Experts of a small language model.
Size: 8 layers, width 384, 107M parameters.
Experts: 256 experts in each of 4 layers, 64 SwiGLU neurons an expert, 6 picks a token, a softmax router, a shared expert of 64 neurons.
Training: a variant of Adam for the experts, 932M tokens, 7107 steps.
Below are experts of layer 5 (counted from 0) of a mixture-of-experts language model. Rows are named gate (a neuron's input weights, with its number), up (a neuron's input weights, with its number), down (a neuron's output weights, with its number) and show model dimensions 336-383. Each number is 500 + 50 x the weight over its row's rms, rounded and kept within 0 to 999. Numbers have three digits each.
Before each expert's rows: a language model's description of what the expert responds to. This comes from a sample of Wikipedia text that the model never trained on.

# expert 37
It responds to: Colons, commas, quotes and words like titled, called, Best that introduce a following title, name, subtitle or clause.
gate0:492531527481457534457507494421555471452475515604565554573469509464481544516534468544457550506450471403584500485329529367503605523520568407539362
up0:542446461537452447409454457410460571505461353446443558449468510523529521555465604456523521542519514437487492500562550435466428498551467580552612
down0:545493446466573405440430571466543472407476470456548474496493387482464451390482529501441492480510508489497533470516519478503494523488514529462516
gate1:445427396533508528396575401442471536574512496452550437528474516449515585537471593504565384406485524510487478455448568484502575525401534471533578
up1:509523551516540369520456627617483506451439604504492538469512516497432529458460416501430571449499492481513444534529484516546469511527472577460383
down1:571572499515407477445477563469469461519558481441529406525540531587474441558489451544453556541543570492566459475508549418509487426442589564492474
gate2:396458468540582502585436578606560507454542553513484537532575463488506483531437379525390460504591487479455501450552498459547527576480452503513465
up2:439502497451498536494426547604549433504526558529479520571525427552463555457497446492380477519486506481482510460528607524534485486433451510590396
down2:494514436435512516448453543476479486475508535500599457506508542484529397522538509523468546640535446555554527357483496506459485446451572526544555
gate3:457527446430490506617539554565568517402549547499558508532470484566481596541452385478548454488488523509528508530448486445513597525486523483468466
up3:436502568461432517407479574474470483510438541513506556516543536576489401466569475422432552469456574497591510457456409516467583513530478490510529
down3:563485533442570444558522389481420497552544444533452430429526543524363547543532515535456526466497514540451458554481484405558584564534531504525505

# expert 14
It responds to: Opening parentheses after a person's name or term, mostly before birth dates like (born 1973), glosses or alternate names.
gate1:430540564533616509528503625457451531392529457532533594492643382497532514484559517430515450504564495506486567526598431493462480508427534505425525
up1:565491458519572551503477541450528490412591458505536560487590434466518421575489470450578471576539506518516503583479449596504522482342507517476542
down1:438431523553457451517526412495539565525396549506589484486459492501580453569493546505537447642410468514410562456500554502499557500465531432494513
gate2:473488427426407515489495466569498542549497465502507502510515420519461483516535453461484462383584469501529484443572489499522495564446418520581589
up2:439487508513475520567512517542476571512490570507520471572473598531518565568516480546591455402429466509509452577551476498535571502488454471505512
down2:454536447488460436578491460487424538570500446520504504485543475556463385464443582491555414478554549541609512551523430511414564495456443541532514
gate3:438482492517463561531581455535496573429450582558455511486474658503501621513521448505481506456450531565486596515534413440497522531499519477507455
up3:552479444559419398470374508490474488582449416436591485517470448457472462530406614543518548471427571464529492564523619490524437501490414520576612
down3:480442521528473523518522526539495484495510483575585398508475502460491450552492545521431424581506504562491521582403492486520489491389397509483475
gate4:534439497472480516473468406426542547476392435585482481547547424470495517552491460542520508534537466430494437576422471535501535514523517594497546
up4:504479512431493525514465516492496565483485483495422533527452474563513520464589490412462461490516515447469531562558574531479517474596516529439468
down4:523542504443527496399518540488566542488466454527481587462573407607522635510508469446412438411455540369444536643506460426508465541501443574505456

# expert 56
It responds to: Year numbers and the word century in dates, usually after in, such as in 1989, 15th century, 1670s, (23 April 1812.
gate0:546481479565523480488576556507477464511603444548458566464423513402532471490518534468533515536549453476536508519412486522479655470539608402454459
up0:506539446485534541532502535476514537480469608489614384539610550496485430527500546488499537483565421557441545501542483476535437479489482493438407
down0:483423549508488461455543553489494487521509484476432540459497443483459627493385476440556480455470528387509453432437502498580548527517492532574532
gate1:431465541472483490445485493542469578461562539507551504441446501465587490540540457384513469457479490527503513512491575506593476453555474589449404
up1:538490456467512492474455477532525555555485522544520459580506505555618550575594533397609511510515461476505567525369523471517466512550562542423441
down1:490545460485521448496597465484464456497526595494488474517505513510523462481512447453443453396542437548474511404515492468505473499463424488555486
gate2:474435520486413474520510527465501527534474497531554506518496505465486448461501469436556537482473508425421539452495435572535550476535531490525533
up2:496542417522456485557534610502494524555470522482520552471423442504528477438567490418515433545530494505444523509510511501490486465550562522440526
down2:502443520445537476519489484536557491594516602516492548511532445505578459524563529431506464520451500639527532557497525510456473550538475453496553
gate3:523569491439476436557502475510454434407583402477478536495471509565450552465605525461432532547535447509533460431571502472553479527496503504447516
up3:525499541449457492562569529419499479459533468506460500483516494488481563445459518402506466452567513415519501488484525491461578489487518524539498
down3:579524507467582462485559523533457614521504483455435407595452462471446536478538423410512550542532496453408446547552418491487521481452523432469562

# expert 17
It responds to: Punctuation closing quoted or italic titles, table pipes and Star ratings in review and discography tables, plus Award, Nominated and bracketed years.
gate0:582487544504507446454497516498499600457540444443431500533485597503425586567492556458500494449516456514569463442504465470457478534454315491553503
up0:446571408436452529463456487487489448498467525516507509503573533475482402476465479450436558514480622580503551545537490454551545529514600493449489
down0:482485426466497553409533483457475531476474536506554522439551595466579460486510480584539499511450418497561557511483463499576523529471593469535532
gate1:548433476562513620443475356496566575540612513464523446526579540517531500445506494460492504481468593446426445561470544633556536586456509563487626
up1:549540546539505477489550478517483461451378466604497454395472479568492509423524453499446505551507568533489476452458531476496503483539460510484458
down1:505530560467576572558573453582485496431538494531541458511561432433550500566459610534493412564440428451538408486509552545426525479601520429484444
gate2:454474461552528506490393460457513461480532526528450521553516451499497492417427568471483539532541535358422542515501575549472495489502506549618399
up2:509473594510501570462552576484477476473503481489537542484427397517453509493565522532474428497558477414557456489437493479479465529488452622545382
down2:437557439482485489584473504467453485501473460479532509407499487524426387443536422513450432540404563527525400519475509555516528460542513591417503
gate3:454558440574542487547459549441418552545468494586527549594537488441502411576597469561526461481497633436491452626492516523465495522396511515486471
up3:523425555461514497519496547587562436468540470460411398524460441527489482434429487430458527541475509460530512463425612487504536474613425576525512
down3:519519538539556420491529488345457504475502484470539489538523546457478431521399477484494464393434462402529429470502588487538516517530452570554613

# expert 24
It responds to: Determiners after a preposition or verb, mostly "the", also his, their, its, any, in running prose such as "of the", "to the".
gate1:419490490511514445542460548398569505560517452421487471559469489554476498451491539561491426469542491572484570519557453513473487509456513489539512
up1:479452531513524457605470527422615477516587512411549518517494516503537546443506533600515496516549521565473545555476533563500519485479496538443486
down1:430450561482565540553636438467572440544554518462540508519502519472493457485478467529464540541475449497585573460546472522477545463441520469601552
gate2:419536441409503512489541457491441456575504571471515591455384421609499474402602436428498512423474474504500502546505477469448537527378459474485541
up2:476470481472526481531500524474465469528527521452486428543475487524496453523530522409465451429504530448499491520546509502441515469446511395486491
down2:547586509519509401536495424607530384474460562450549474496501514473555453566510523479505596517510511548594532387561550431531458506554531607557565
gate3:541494545471536594528505527529545509610429485429496533474422459565502502436455475509438538502479518512490496459484495608432460483565541481482527
up3:498510485478538529471536549601437504491474457506534534473487571491487539493529475475591431458587526561529459459465491444484512478445524479534484
down3:428514461406417507542528559480421477541533501520472467574557485478561448512534428417442448477395534493548466454505550537465572505571402443560552
gate4:509497455518493481454511476522482506485487483516472495483552545522513499490509411500511493539491598451572531399511415578430475451486484483530482
up4:473433489442481573404542481499513483537559511492454441482456572549539498455429457467482525437534525472496455445497501549532459488453469548558536
down4:533462557536427551468598461436525522575473525496415580598498523543553486493503492447527479502503614439548444492427529542635478426442504514442570

# expert 13
It responds to: Coordinating and subordinating words linking clauses or measurements, mostly and, commas, but, when, while, without, e.g. tall and weighed.
gate0:644465521528475553474454426526505507538501582530464477531435379499511554517550509530478585517461555572446522498479514454454557526543498496572467
up0:562518522586479486487395475535563443525480496524447502507428411564448421555639479536491550452480586439528498537430472472464545540463544554541458
down0:559500439485452451502475442589536330517465537531473522448418431514449513534567532443478456603459552559536430565493471542439525466461485542585485
gate1:447455549509575429551566481527467499388503464524568483505561507523510477498497495511479485487494494487501508464438584540595450512497491476438541
up1:413476457470507454410508538449443478541489424452462544523459494541474488501514458567463517453504453557510538565504445477449577533465475509521554
down1:556569475510509475464472525564421464585501507402495574454505486498531478536484452402500563498509588562497453514556607452446457555411459533364437
gate2:536514406490474642508473426592524506533467479525509443493507447483474466616518481530498491555540450449397557594511587501497502505393547442517592
up2:485442542510565460507470487533444514457514497553542464561576565544525548545538489510481530474443544541531445461421461577505563544529503580477552
down2:452514468432409531529496505611502480501491533470537412436416516396575484571447362523537498472448508492569576529526495529439386508582475480405510
gate3:443495506487494467508482490511490506532592495462468528514406521541500481586492451464535541507462536506477466578489437518546467481457312573426388
up3:590409453409551441585509528472461548439387559543470464551509494552468480464427528562497517463488482478471480444522468491458531561573584419449495
down3:527472484497452483483422568553489685504500600568494521543447378461528521468569455440578469396489475474487480473523470461511508464549470473484592

# expert 50
It responds to: Content nouns and adjectives right after an article or preposition in descriptive phrases, such as comedy, burial, midnight, golden, revelations, disorders.
gate0:557415459512505443527465488553508542526526549515434518545429600515449470613446430497528496398420566434477435564508522416556409525375441502511395
up0:512510495520504600494498542549454498465469434468515465472460502450494521549476512487384469428518479365599384567478479464463534491449564519520455
down0:563432474561465571504458634464489497569462497556445543531534469439590518443545593432509545488488519447580552475524400546547557502541554481496487
gate1:568433420579486497510454454513463515465570482453451590509565499590466429599479503569386525539456507528455478461432473512472414524453453507530498
up1:521478568456453477532460541457567511503430503470492486510487455572555485448484464517539546375567361549520450488506478449391514506539490537476526
down1:557594351527452479479542522487567538515496535558520557387626466484480558426535536577457605480450464520559460526458516510444495505440488535540448
gate2:500479466496458535588494472537480493468528524482450524500491586482494461519501483525506505524516514448499553564524458574545477506462494517502381
up2:489479501488596526494527475453517463515484514533451494580550465526441494493537478457472584448546521595515534481463467459497561455474479528538436
down2:564545637530474548440495523468485419536567565554543413472596477520502505486590565559498445521445529511499504479502439439558529509489463539522474
gate3:526497537390483532491377498490581439393571525478451520515453516505464509511570428544442507446507460453495537517489514562509507549582479498545416
up3:487486519483462469591532531560479516457491514499463447559563410471505494498475518499468497513589480653487565464498466459508521521494466532486475
down3:484428492522505521483538451388574477558517484505503455508504519506477533501560460461581393624492483469478499513476368464462447470485502495523534

# expert 63
It responds to: The and national or state adjectives before government, military or institution names, such as the German government, Royal Canadian Air Force, the Russian army.
gate0:556426477490555510516625427506510517469514470451527447517560561512483495440482500532492444521434547455500462481395550572500499403451458466525508
up0:515605529467321525484480336542490466497571578565541511509519496461467455486514392430472522483495502397501477501481420527544557493505478533538471
down0:551558537498428464414508454468423410518492474428524434401452521406451514505495454462462478451578464437454521485518552565506476441411424499516471
gate1:581440541499513503496477581503579430457509530434472571474511496524368515459514420519451394513506463584489502521509486522503533485416601510463471
up1:522473508507447473468511471438538531577481555544500543617492485506448511427497411454605444555504540519546491493429454439492476449520432593436508
down1:536429558509540478405475375490563461432474435470527571465584505481548435532521466548571473492512490410444538497490479509559565471598412552538588
gate2:542392429529513538519541504436525489595504455587508467497573547534543456583470395595541457511469555464540473541498499491525521487497439519544454
up2:599422482489558478536520419493575419546497476449544514459485512550544571575553470582550407493525530374530472480521514453544450419507515582465505
down2:452478485457489531489508469549474461484542574461521476492546508520603549462580510513536450451536430478442550457377446372520509513537483547444527
gate3:456522519462494494502525517410511388531411580528516608467444553462615545546606488516487525435446510562488478505465577545445476467470503372520536
up3:524468505496454509584505507465501474491578469503449510512553423426398520525503421534490492450574536446557547483412543507483551542547501623526453
down3:527393386484548477491579476458424533455490436485530460486496508596489544485536574415582484528544440463457539563458485532464533515554526472514483

# expert 34
It responds to: Abstract nouns, adjectives and verbs in explanatory prose, often before to or of, like able, impact, due, sufficient, evidence.
gate0:499458492524484507502498393414544541542466539448393461502525616497397453440533481480547521479432622481507465504422480498512505496442521498488558
up0:563437452494533571472428569482539531532500560532509445480442488585405492553550499505480448459499530441524470538519515551496469478477544571534506
down0:463447531450493537540505538388423517531506477419490497439471424485472491495504477643494482514547479494510476517497600521467534532504411476517511
gate1:577437476483532503436522489568461536456575605430459529405471508500493521531487433493591486458449431504482409501442463504532410537474414485481523
up1:411519466414560566420507470457517466555440431567468590459387559565496547543469511419444421483487447541413483536477448500553556458468490555476575
down1:494391514459520483515490548476487444556530548445516504490452454489536494514426484473503441590543545420470458513526452499518468559523477518413646
gate2:493465432443404558429479538448512538556443554493583538569526582523529541550505503551501544447443515438539490526556504423597525598409467531537479
up2:569523510512508504452491523564486475380502521451551574443547526421503524480444502472514518586501522522594530572541468454485597494541416493531519
down2:498541513475571490478492461493520543550387440520437574536518566517571494486529534527496438460480558486436558573552486485431543571557548457548545
gate3:477449452372463518543459434447548498486415544488472640597506541556490550545470538500468537535425547587498427469499517534482486443507572466506514
up3:533478506465459493413433432432506464468493469538490463519418472469494423517429427574530635569479558474490548491530432522454421513496546432541385
down3:593559569499444520597558469603501529571493476469407395554410392544487491482414474561474480472555613372573444438515412543479456519592438496438491

# expert 20
It responds to: Periods inside abbreviations, initials and numbers rather than at sentence ends, such as p. 613, George W. Bush, R. l., 15.02.
gate0:529537522601475462576535550526467518458521535422434556509593444583494473564481494451500497544460450545531506513467413531426414532473518489463463
up0:558520459496521563521528513516472492487497442524458480591568504572498466513387522542416557517524429551499436488435587480463504508516493578648540
down0:575528519467454531511409548575479437511544521642450531537564532451511576454520417536532443578596526472522432460476466453559456423544537479537573
gate1:595475547454534467497489535496511452531515534571421546466565459549434461500463466511451519548494498606400472455475508545537475513462435450568573
up1:531417561425404583462422459459510417502507487585434493562455518524548514511575493492465554474511562490530513500417484488545434503477549490559476
down1:432521465464537480518486471468536533593517522477522554520515580503497489562504496481574522550466562481460532420507449471557520502515506543553538
gate2:479526539517511486504528522548534466436601484479525529513564413483510558524470522522569511548476444463484545481560389492442531506446475592519441
up2:492548505470528546494501591565575513442536473478586555544509426519556519456494542446516518509520469480475635499483504493509507525463529521510483
down2:514467532552589537540412493494513549502506532456454517490517511478644449460521437445547489442485540540467459500548531475523574430535556492576586
gate3:556489425459488547397476460474537539405495499479502469556517366445507499523478471508455480581548469445445489491537469468439520492508399512464413
up3:436434530516541471578536583475445501535515554511454535464481538528515528501495459542533497420563514516499485510465500514512475541502622524436589
down3:488405491496447490521485464489410556432503433488468517463468480529587474548438478453526606550525542494453482530469481577492447526500461458518460

# expert 31
It responds to: Category or label nouns opening a phrase or table heading, such as Episode, Title, Season, Grade, type, ISBN.
gate1:489469463464483514473522459529641482487393442606535514439444504469475512491420503599527522513493547491440567488454530502521524436445601471461481
up1:471494479423500426467575555506472515533511557568440504500503424386601468499456462482476536504515482480528589429461553493489473475471536479518543
down1:570473526499488534447441519558580532435513453503492590568438492505527495565442468426492546569541536422569441541527545557546492488635465486455526
gate2:478602564599445585455462497455423504441524528492547561537423473481507531492500437564577464439462520539558509425482489443426553456545538482489489
up2:499546499516502499424450546541440515525441487560517517443469537517456488420479493366486463432460523515515405482469497479551472562424522548449577
down2:510509481503487434565510405518529496491543445435572524524540473442479545516524520565478493455462430539439446541527454487525587473466514524489553
gate3:432472510430585574552459498490489502379566457462507561464546463596538501479495592511416452522523551491445444468514566498448466544404436556479579
up3:572384408479435552530502408428522457424500524400541405576494494547393526546430492523482489589507527481525481424508553540474470459538476547499421
down3:459394483457517543544475489541537446425463615423411478442580467508584582532508533483542493564526531409450522543455494580566514494491526474541540
gate4:514478522497502544525517547497524430520508522524510497511502469451559525512495613514522479499499487473433407556530417562451523487464551559469475
up4:427540584508539546573491471519556515487475566496548577468581535441579430485562454437549487473545507464509467459564515510402502489438495489520488
down4:481470553451438521586464422452526592479412579426354485523526517483471470477507504477432542541494534490404505494532507483470592464616423462544523

# expert 21
It responds to: Year numbers, and sometimes months, inside full dates in infoboxes, tables and bios, such as Died: 9 January 2000, Released: February 1985.
gate0:482403485462518398474484515467493512482509472500424553473529514390457524463422476472556462556530538530485511596496433543541411572565498531587493
up0:589471501507440607512520447552541469502546564475531506511512451509560514439477462481525381558547459555491466482483436435444477483486561499486476
down0:568478509514535464494440500559477557588512452423524578422490498441460575453570521414464422629533468615559411521447496511516499516432548472552509
gate1:488492482689449403496509479544540532515385473533437545498512538490422459438542496495507506525464475491544548629503499535493452489499491515443537
up1:555469485539429484552481576557540491537563436485510433479509556447503480511504449481616437461499533481526490538559470499546510442454478440605488
down1:569588502563458482414493473476414566418560448500539508526512613513563607547449537503528553511498537537534458559526432517499524467423539528475542
gate2:421459480482506534479493467500544480578437470496453423476403491427460490555508530491442485522583458528626433437447551588507454556549488480556521
up2:466429530547475522398507437544567536542510589533467578439461403549584391475477533455482486500504487545463528535429501532435460537584576486437446
down2:509493444469543595539511485492470450501460485477562496455456538598469405547464562494521369530500565469532503466561488611454495451512444548481521
gate3:541407454437477527551513441544361475508568416491597533572432516402467550633532568604498520539532578480538501411496501539522412481552463499536459
up3:466455519469447549521490501527472540590468588512486402471608404458588458551505473522466615410452435499523484472400508482528482593452399416375515
down3:456493582428432457595554533504522488457472427470457415524497432532410438523529479536467500517465489473447536534505476582466499500490475406469485

# expert 58
It responds to: Standalone years in dates and parentheses, like In 2020, 1858), plus closing digit groups of ISBN numbers.
gate0:518489307445484523451505570532534518508478472495526446501549456559532452528406470475541533496490509524528533552450506560461492536540608405519558
up0:398613648529492380544462445418483503481598492480429504404519526490480573502483547495447336458452520468604461478603545442482518471488461578511508
down0:481411509518473574485507516457435545482534483509448490538496586381523548466530514389520438561523471542600421538518442471379470507544538412457471
gate1:518539538510437465578540490505500623488505476571385494472466466487409472481583431562518462506436491522523501608565489430470498537474529543571453
up1:484467377456531416531474518476513417588451437525558496493598489512555469510421548447505532429498481576490536440560472532445529547469556527483522
down1:571449538424544398512532507519529455528557568491607514509589510476527549480494446442588531504506426351536660471447532580533472422566568480488567
gate2:529516484460430428521542422432546461363515541506481553470444507450507536564424536498576506554500594493567485534553550470502488506499498519482410
up2:558518555470511572522448526468459470506468487577531476562525571481510477522523509457438467455451417510482497492521550494533518464564504507491525
down2:495545519496437440563445537505473524570502488557477536472545531500501472427494498456506467431555447594541473556537500496541523526604504452520444
gate3:454490465497556562533515519473484528544562477438465513574566529454466479518455486475484507443537495501557530491447436520609432588524409538513506
up3:535516517531418455500497437510583424510480526483442434501523538460581566514518443585530529553483561541369494608531489555464568524500576488484526
down3:488430557562403500493516443484438591402559538554551526501472470531478497494508443459441481569455565487527465478537548503523545472502496480437521

# expert 52
It responds to: Year-range pieces in sports and career tables, like –19, 2022–23, present, plus table pipes and name pieces like Portug-al.
gate0:487475459495480538401569558447489444505510623534452513460448526474531576481408569528480532531488499602576576560411558441533538506484443558570575
up0:437559496555431581404541568455492449584512554400449448426445545505489588479378565497455533503522479567576531496485527459464496506509477515521602
down0:412578565508529518429515532510502528496515487441510528495490430539572468479463520549609483571452432528544523571460458517444345474525531413440484
gate1:547512582491507533486530475532431501506468410479408576392595516504485469594505382455503472493517535493490484502470445531551497528428566523584545
up1:539561466519530523503503517466432523449517506529546467519492513426351441504491584612496436592490507414469443497533526470495571559464523484516450
down1:521578479425524513567468596483532580559538525449460509488598502573528577486502486528452480552565551473463453424454548428485508539554407506521507
gate2:519471475410517466393551491470430543509537488445453556491508451414468538453478461564489478512458422610471581494525443468515585501503507609431515
up2:511463498517432518588503470531577483506436513473554480507582590595529496567514478414486513461515439461496491495493549566474466444444493401578411
down2:465582553520516448462414421506557502482409482433542593455488501583588479492548511508458500437600509475506466490584453515546605553566386536469581
gate3:437533521595480493518511478469511456483509389522527560404522539451433439453510434500492530560453501482509454484506393613516434540547537464443509
up3:454493513383467547545530579527504398501515548569496434457493543498506512470502486503570480634552545446514544513443513473477466536500516446564419
down3:470570472437530507441511449521485493500573505525501462567504459488387566533647497545534575446469499545503519467501479457476481434346536448431483

# expert 27
It responds to: Abstract or general nouns right after the or this, usually followed by of or a verb, such as the number of, the population was, the term.
gate0:492438479453454480530580468509462465548450514656514482438573510479459486555557458454553437527508492626467551469589433472502536467500530530521460
up0:540387445398523576471541450503526516487543524583478420488576476452429469538577539514499426475466410386538463565468536439562441482484392519641499
down0:488566601561556544557488463575467440527463497607504434567484633429429423505490510430467469467498513457540575515486471496520466512491511433540486
gate1:476546582464473530527420504499582457431491466453483476512460486533489395550630612521538525487512513421432491402621516477469514455461464549520516
up1:473497485534457570476475506433505528535442540435440456452492427468442526501495514456433492489561500463440468467494511546481518456459559558523472
down1:527565489485568506434452483469533545491514519447546524465518384466487537429587457538425476517542562564516467474472502518530437615461520443577557
gate2:516522484512568378573504434551435370582464529430553485424523490543604431489521477560483468480400559450592540425464536475531510504571492570484593
up2:556541483529487465440487511499560580399541468413528512506480533568460536532489574534495502481515482648582476434596452555493459478567437536528533
down2:465550573546446477500541487575510462479581519549483521515501566456498478480531495497479535519408535480428574537564395553527425507531547499422543
gate3:429640515465495516527496540461536371481527479588381529433551465469534532437445470439439521468480526460480490513589517467451547437544435504451380
up3:517580467506460522484440464432452395475447579562398551410534473568500473456469554552465523414514590536470490525480452541479507495463536531481537
down3:484584449560433441579520507520452535590549511523466474442523515584529515525518526591512554486561602457630518577436506507514517538480507480462550

# expert 51
It responds to: The, this, these, his at the start of clauses or noun phrases, and commas after intro phrases, as in In the game, the player.
gate0:405518464413510516483479548407470519523416535485536523522523373605439514532511558385501544563425503498488485458481497585458537498524447503385522
up0:410537466443511645561472543548575503477493480487576576450545498439444531475422496530416503529512602480536489493416565560475453485510537516455593
down0:506589560499514569520477417585499410459507562507502460557511584467434447416509486518587442540427569590500512529512457505473501390621519571543517
gate1:512475530478601517552484544502542445498583443481460585529446476519496476571474456429557584442496459460350548470536565414464470552492498505481480
up1:607499504474530486435462414482437473541487484528490506502464503493516495481548518522536603546495502488562512536443457510535449471535508612546487
down1:572543443439543530508443573474456418576466418457562494525509461502426530498542490453473598466485563520488469522591396576486416595447482520493566
gate2:419556400555479521526366535625446506522448551409507535587474518430588457426462529616457474552508453563505502522559538430510499517483515510504497
up2:530485496487469440473488502519519570506520525547503471431513526476366569559486448468551539480551510511568493533505446450575522490575544531501538
down2:500482603400557472531478469381556564434590511528550445501549460436475489543509462480471460527453488484493520553506548481549459455483471540580589
gate3:543527478480486552582515549504509476605609529479561585492548457517571446484559615510448529496516501443463450424439450502497456508454513501593423
up3:502439481550481549424472480407468491533416477470513577544577549509506421474546511504490536501430539528473499535434500512489460535461529427548434
down3:449470581479521490497513495423447424631502427511464619471586486566518603522504543560444493615574443535465500541552564517444424480491529424458502

# expert 62
It responds to: Periods ending narrative sentences, often after a verb or noun and before a new sentence or line, including ")." and year-final periods like 2020.
gate0:553563560532530581507514558502491491489604455452487558558519450546496517522527498525456464489505489474479513478494417560464433511489428554528479
up0:448540524447379419443443405465425490454405465519473424514445580529556544528542504446565561503412511485582494516563533564665482557512526521525435
down0:545588586498528485465581595537505450475448484486468525520506495554400495518410542567550436519502610542440490591593383556477508528357500436474449
gate1:585468373403448474461543450458500566531476553506551541551443465468475487496448507521415548495522481471585427475465501494459537489536583505525462
up1:434441616568448528502505581442512559464532472526432528570456504577516455550427553567516497443491568433505444555526552549518473555512444604529471
down1:495561462442544437452509573450564586511443457560533430510500506509516536467436407455491490504460454427424463379485467471448471506469406450505523
gate2:547562546456409482466533584476592495471463476552489474498540554442565567488477524488619462517534500497615552497448442524528533463584470505534512
up2:465537489507434473470434541609593472532475569441467548550571503554406553552473432511457483498513447562394478476543346449593527486443592452369487
down2:539599513517503490514522481554545432432507517466554506456480572530448478504632523539419524595520570555548486461565524502481517420416541447491453
gate3:490545553520451481478440481499478550499587524482472390429515562460571545541485522429500545487509493539444593490483337486537469470481504457546496
up3:488525578471399510424518458555433524449442527453501508565482572554480448477619450524487521495489470428514500534484413538505478499505448465465451
down3:381573601449575442549441493471403406460441528503538450536579573490525544438465480492500486497610536557494482527528519498456484566554512552472576

# expert 47
It responds to: Prepositions, mostly of, and verbs after to, linking a noun to its complement, as in theme of, levels of, tangent to, include.
gate0:488530533507508490452507563513571485561520551469500506499492476510550534484549527493463414505471444541635530590569521538552552547404475422490560
up0:537555545500452625512399481468425479501401439470483596506491591545484526535492517463442570415479376459447444524422461481444429491506517464500476
down0:504401465522534526511423583430435575453435487574431452511591536518549464446523608530480509444440499513572495497470518546419459501530604555516485
gate1:549528570470528621492458522517514527436578500430482447474571450496532585549481439520501427532483507503579517518545478570492589506506539436324466
up1:559504532563470609512451572479536551518537503457567542466481458448462556481577472465441437518402512444564565451502469533492608490422450512399522
down1:457518434509447490561411535518575411502580519409472470419476450452442550459506483363443578468493555508510573540493429553532450523561481440599601
gate2:516450453603513530570506506518421522419519458546553493485452498492506481487509488514446484613506502537483448491499473510557388515516472599522493
up2:556511504453506490472476488559492525606558551446437429559585509588544525548441497525487448400501540502437588570506497525473592535522440433494433
down2:476485528636488423467491543515545483521567476459393408563393622527383490520452442504527577457662515498622459559506500571485526500508489495511496
gate3:496572455492454494501476534557525497495468519521460496536462425324520463422460531472535530525480572514471551557478457409500572538445608479506521
up3:444574489503499462496497489529468508463622582479520439505469484450483518462521433428467485568433571529437538550420442528479568452509489521468509
down3:455505442515515513496457447355546558474521638503591452465528511485499497405472452504475485530596480513459479475516493520455525535606536490502528

# expert 19
It responds to: Small numbers and symbols in table cells and numbered lists, such as 6 or 8, plus degree adverbs so, very, too.
gate0:470499422536478512450418446514584599535578453429548414490389510496580520657529488564490511430529517575589483519454544501567536488422465521489515
up0:474482518410485534425483420590494470513445477397587491430438480600513529608451461604461574497485476439450553515435495507502404454505437526536456
down0:470537533427580417489495447492535408586532461520464529537442517503515569453476472558581469467497452474565445369537482466393532454446527481494545
gate1:507518501577474672482560387468558583429395482501473516524476517448462492519480535518477571477416525516444434453416509405532598564487500554577515
up1:521391461517496364519484529498532521523501525527568551587487555491498479573476506481527481470567561502537519537498526542479470512399472453411572
down1:544573411504416448453526425491450551503513514460579496444509527502418561528531482453527484513424533475468488461483532457492478531459461469525468
gate2:608456501448508511505491492469493488538498514404426556564422452539484471424400510549449468542511558538603617497580603488468493537443532452512592
up2:452554479548503500472492475409569459378499521530529435495473515470466509586529457425451535452496528476487449516460391502512493479441479454525471
down2:534518517383465517524529514481526471536500580462515510467573450479478487452492645518441470426430407598535505571446470478575448490405457554481537
gate3:487563563458562448473578534614464449450516506527452544444530487593461493484444463491497490461442525553510473507497374448518487565474535509517530
up3:484485524480517585500458425472532513508404553495510473553501511546525470472511487473434503484438416461549544509486550511525388404446541513524472
down3:506528434506575449502503519555531495513552463518477545487539486488437547474492499470509415498549555483536518416548489434461476550494487482532467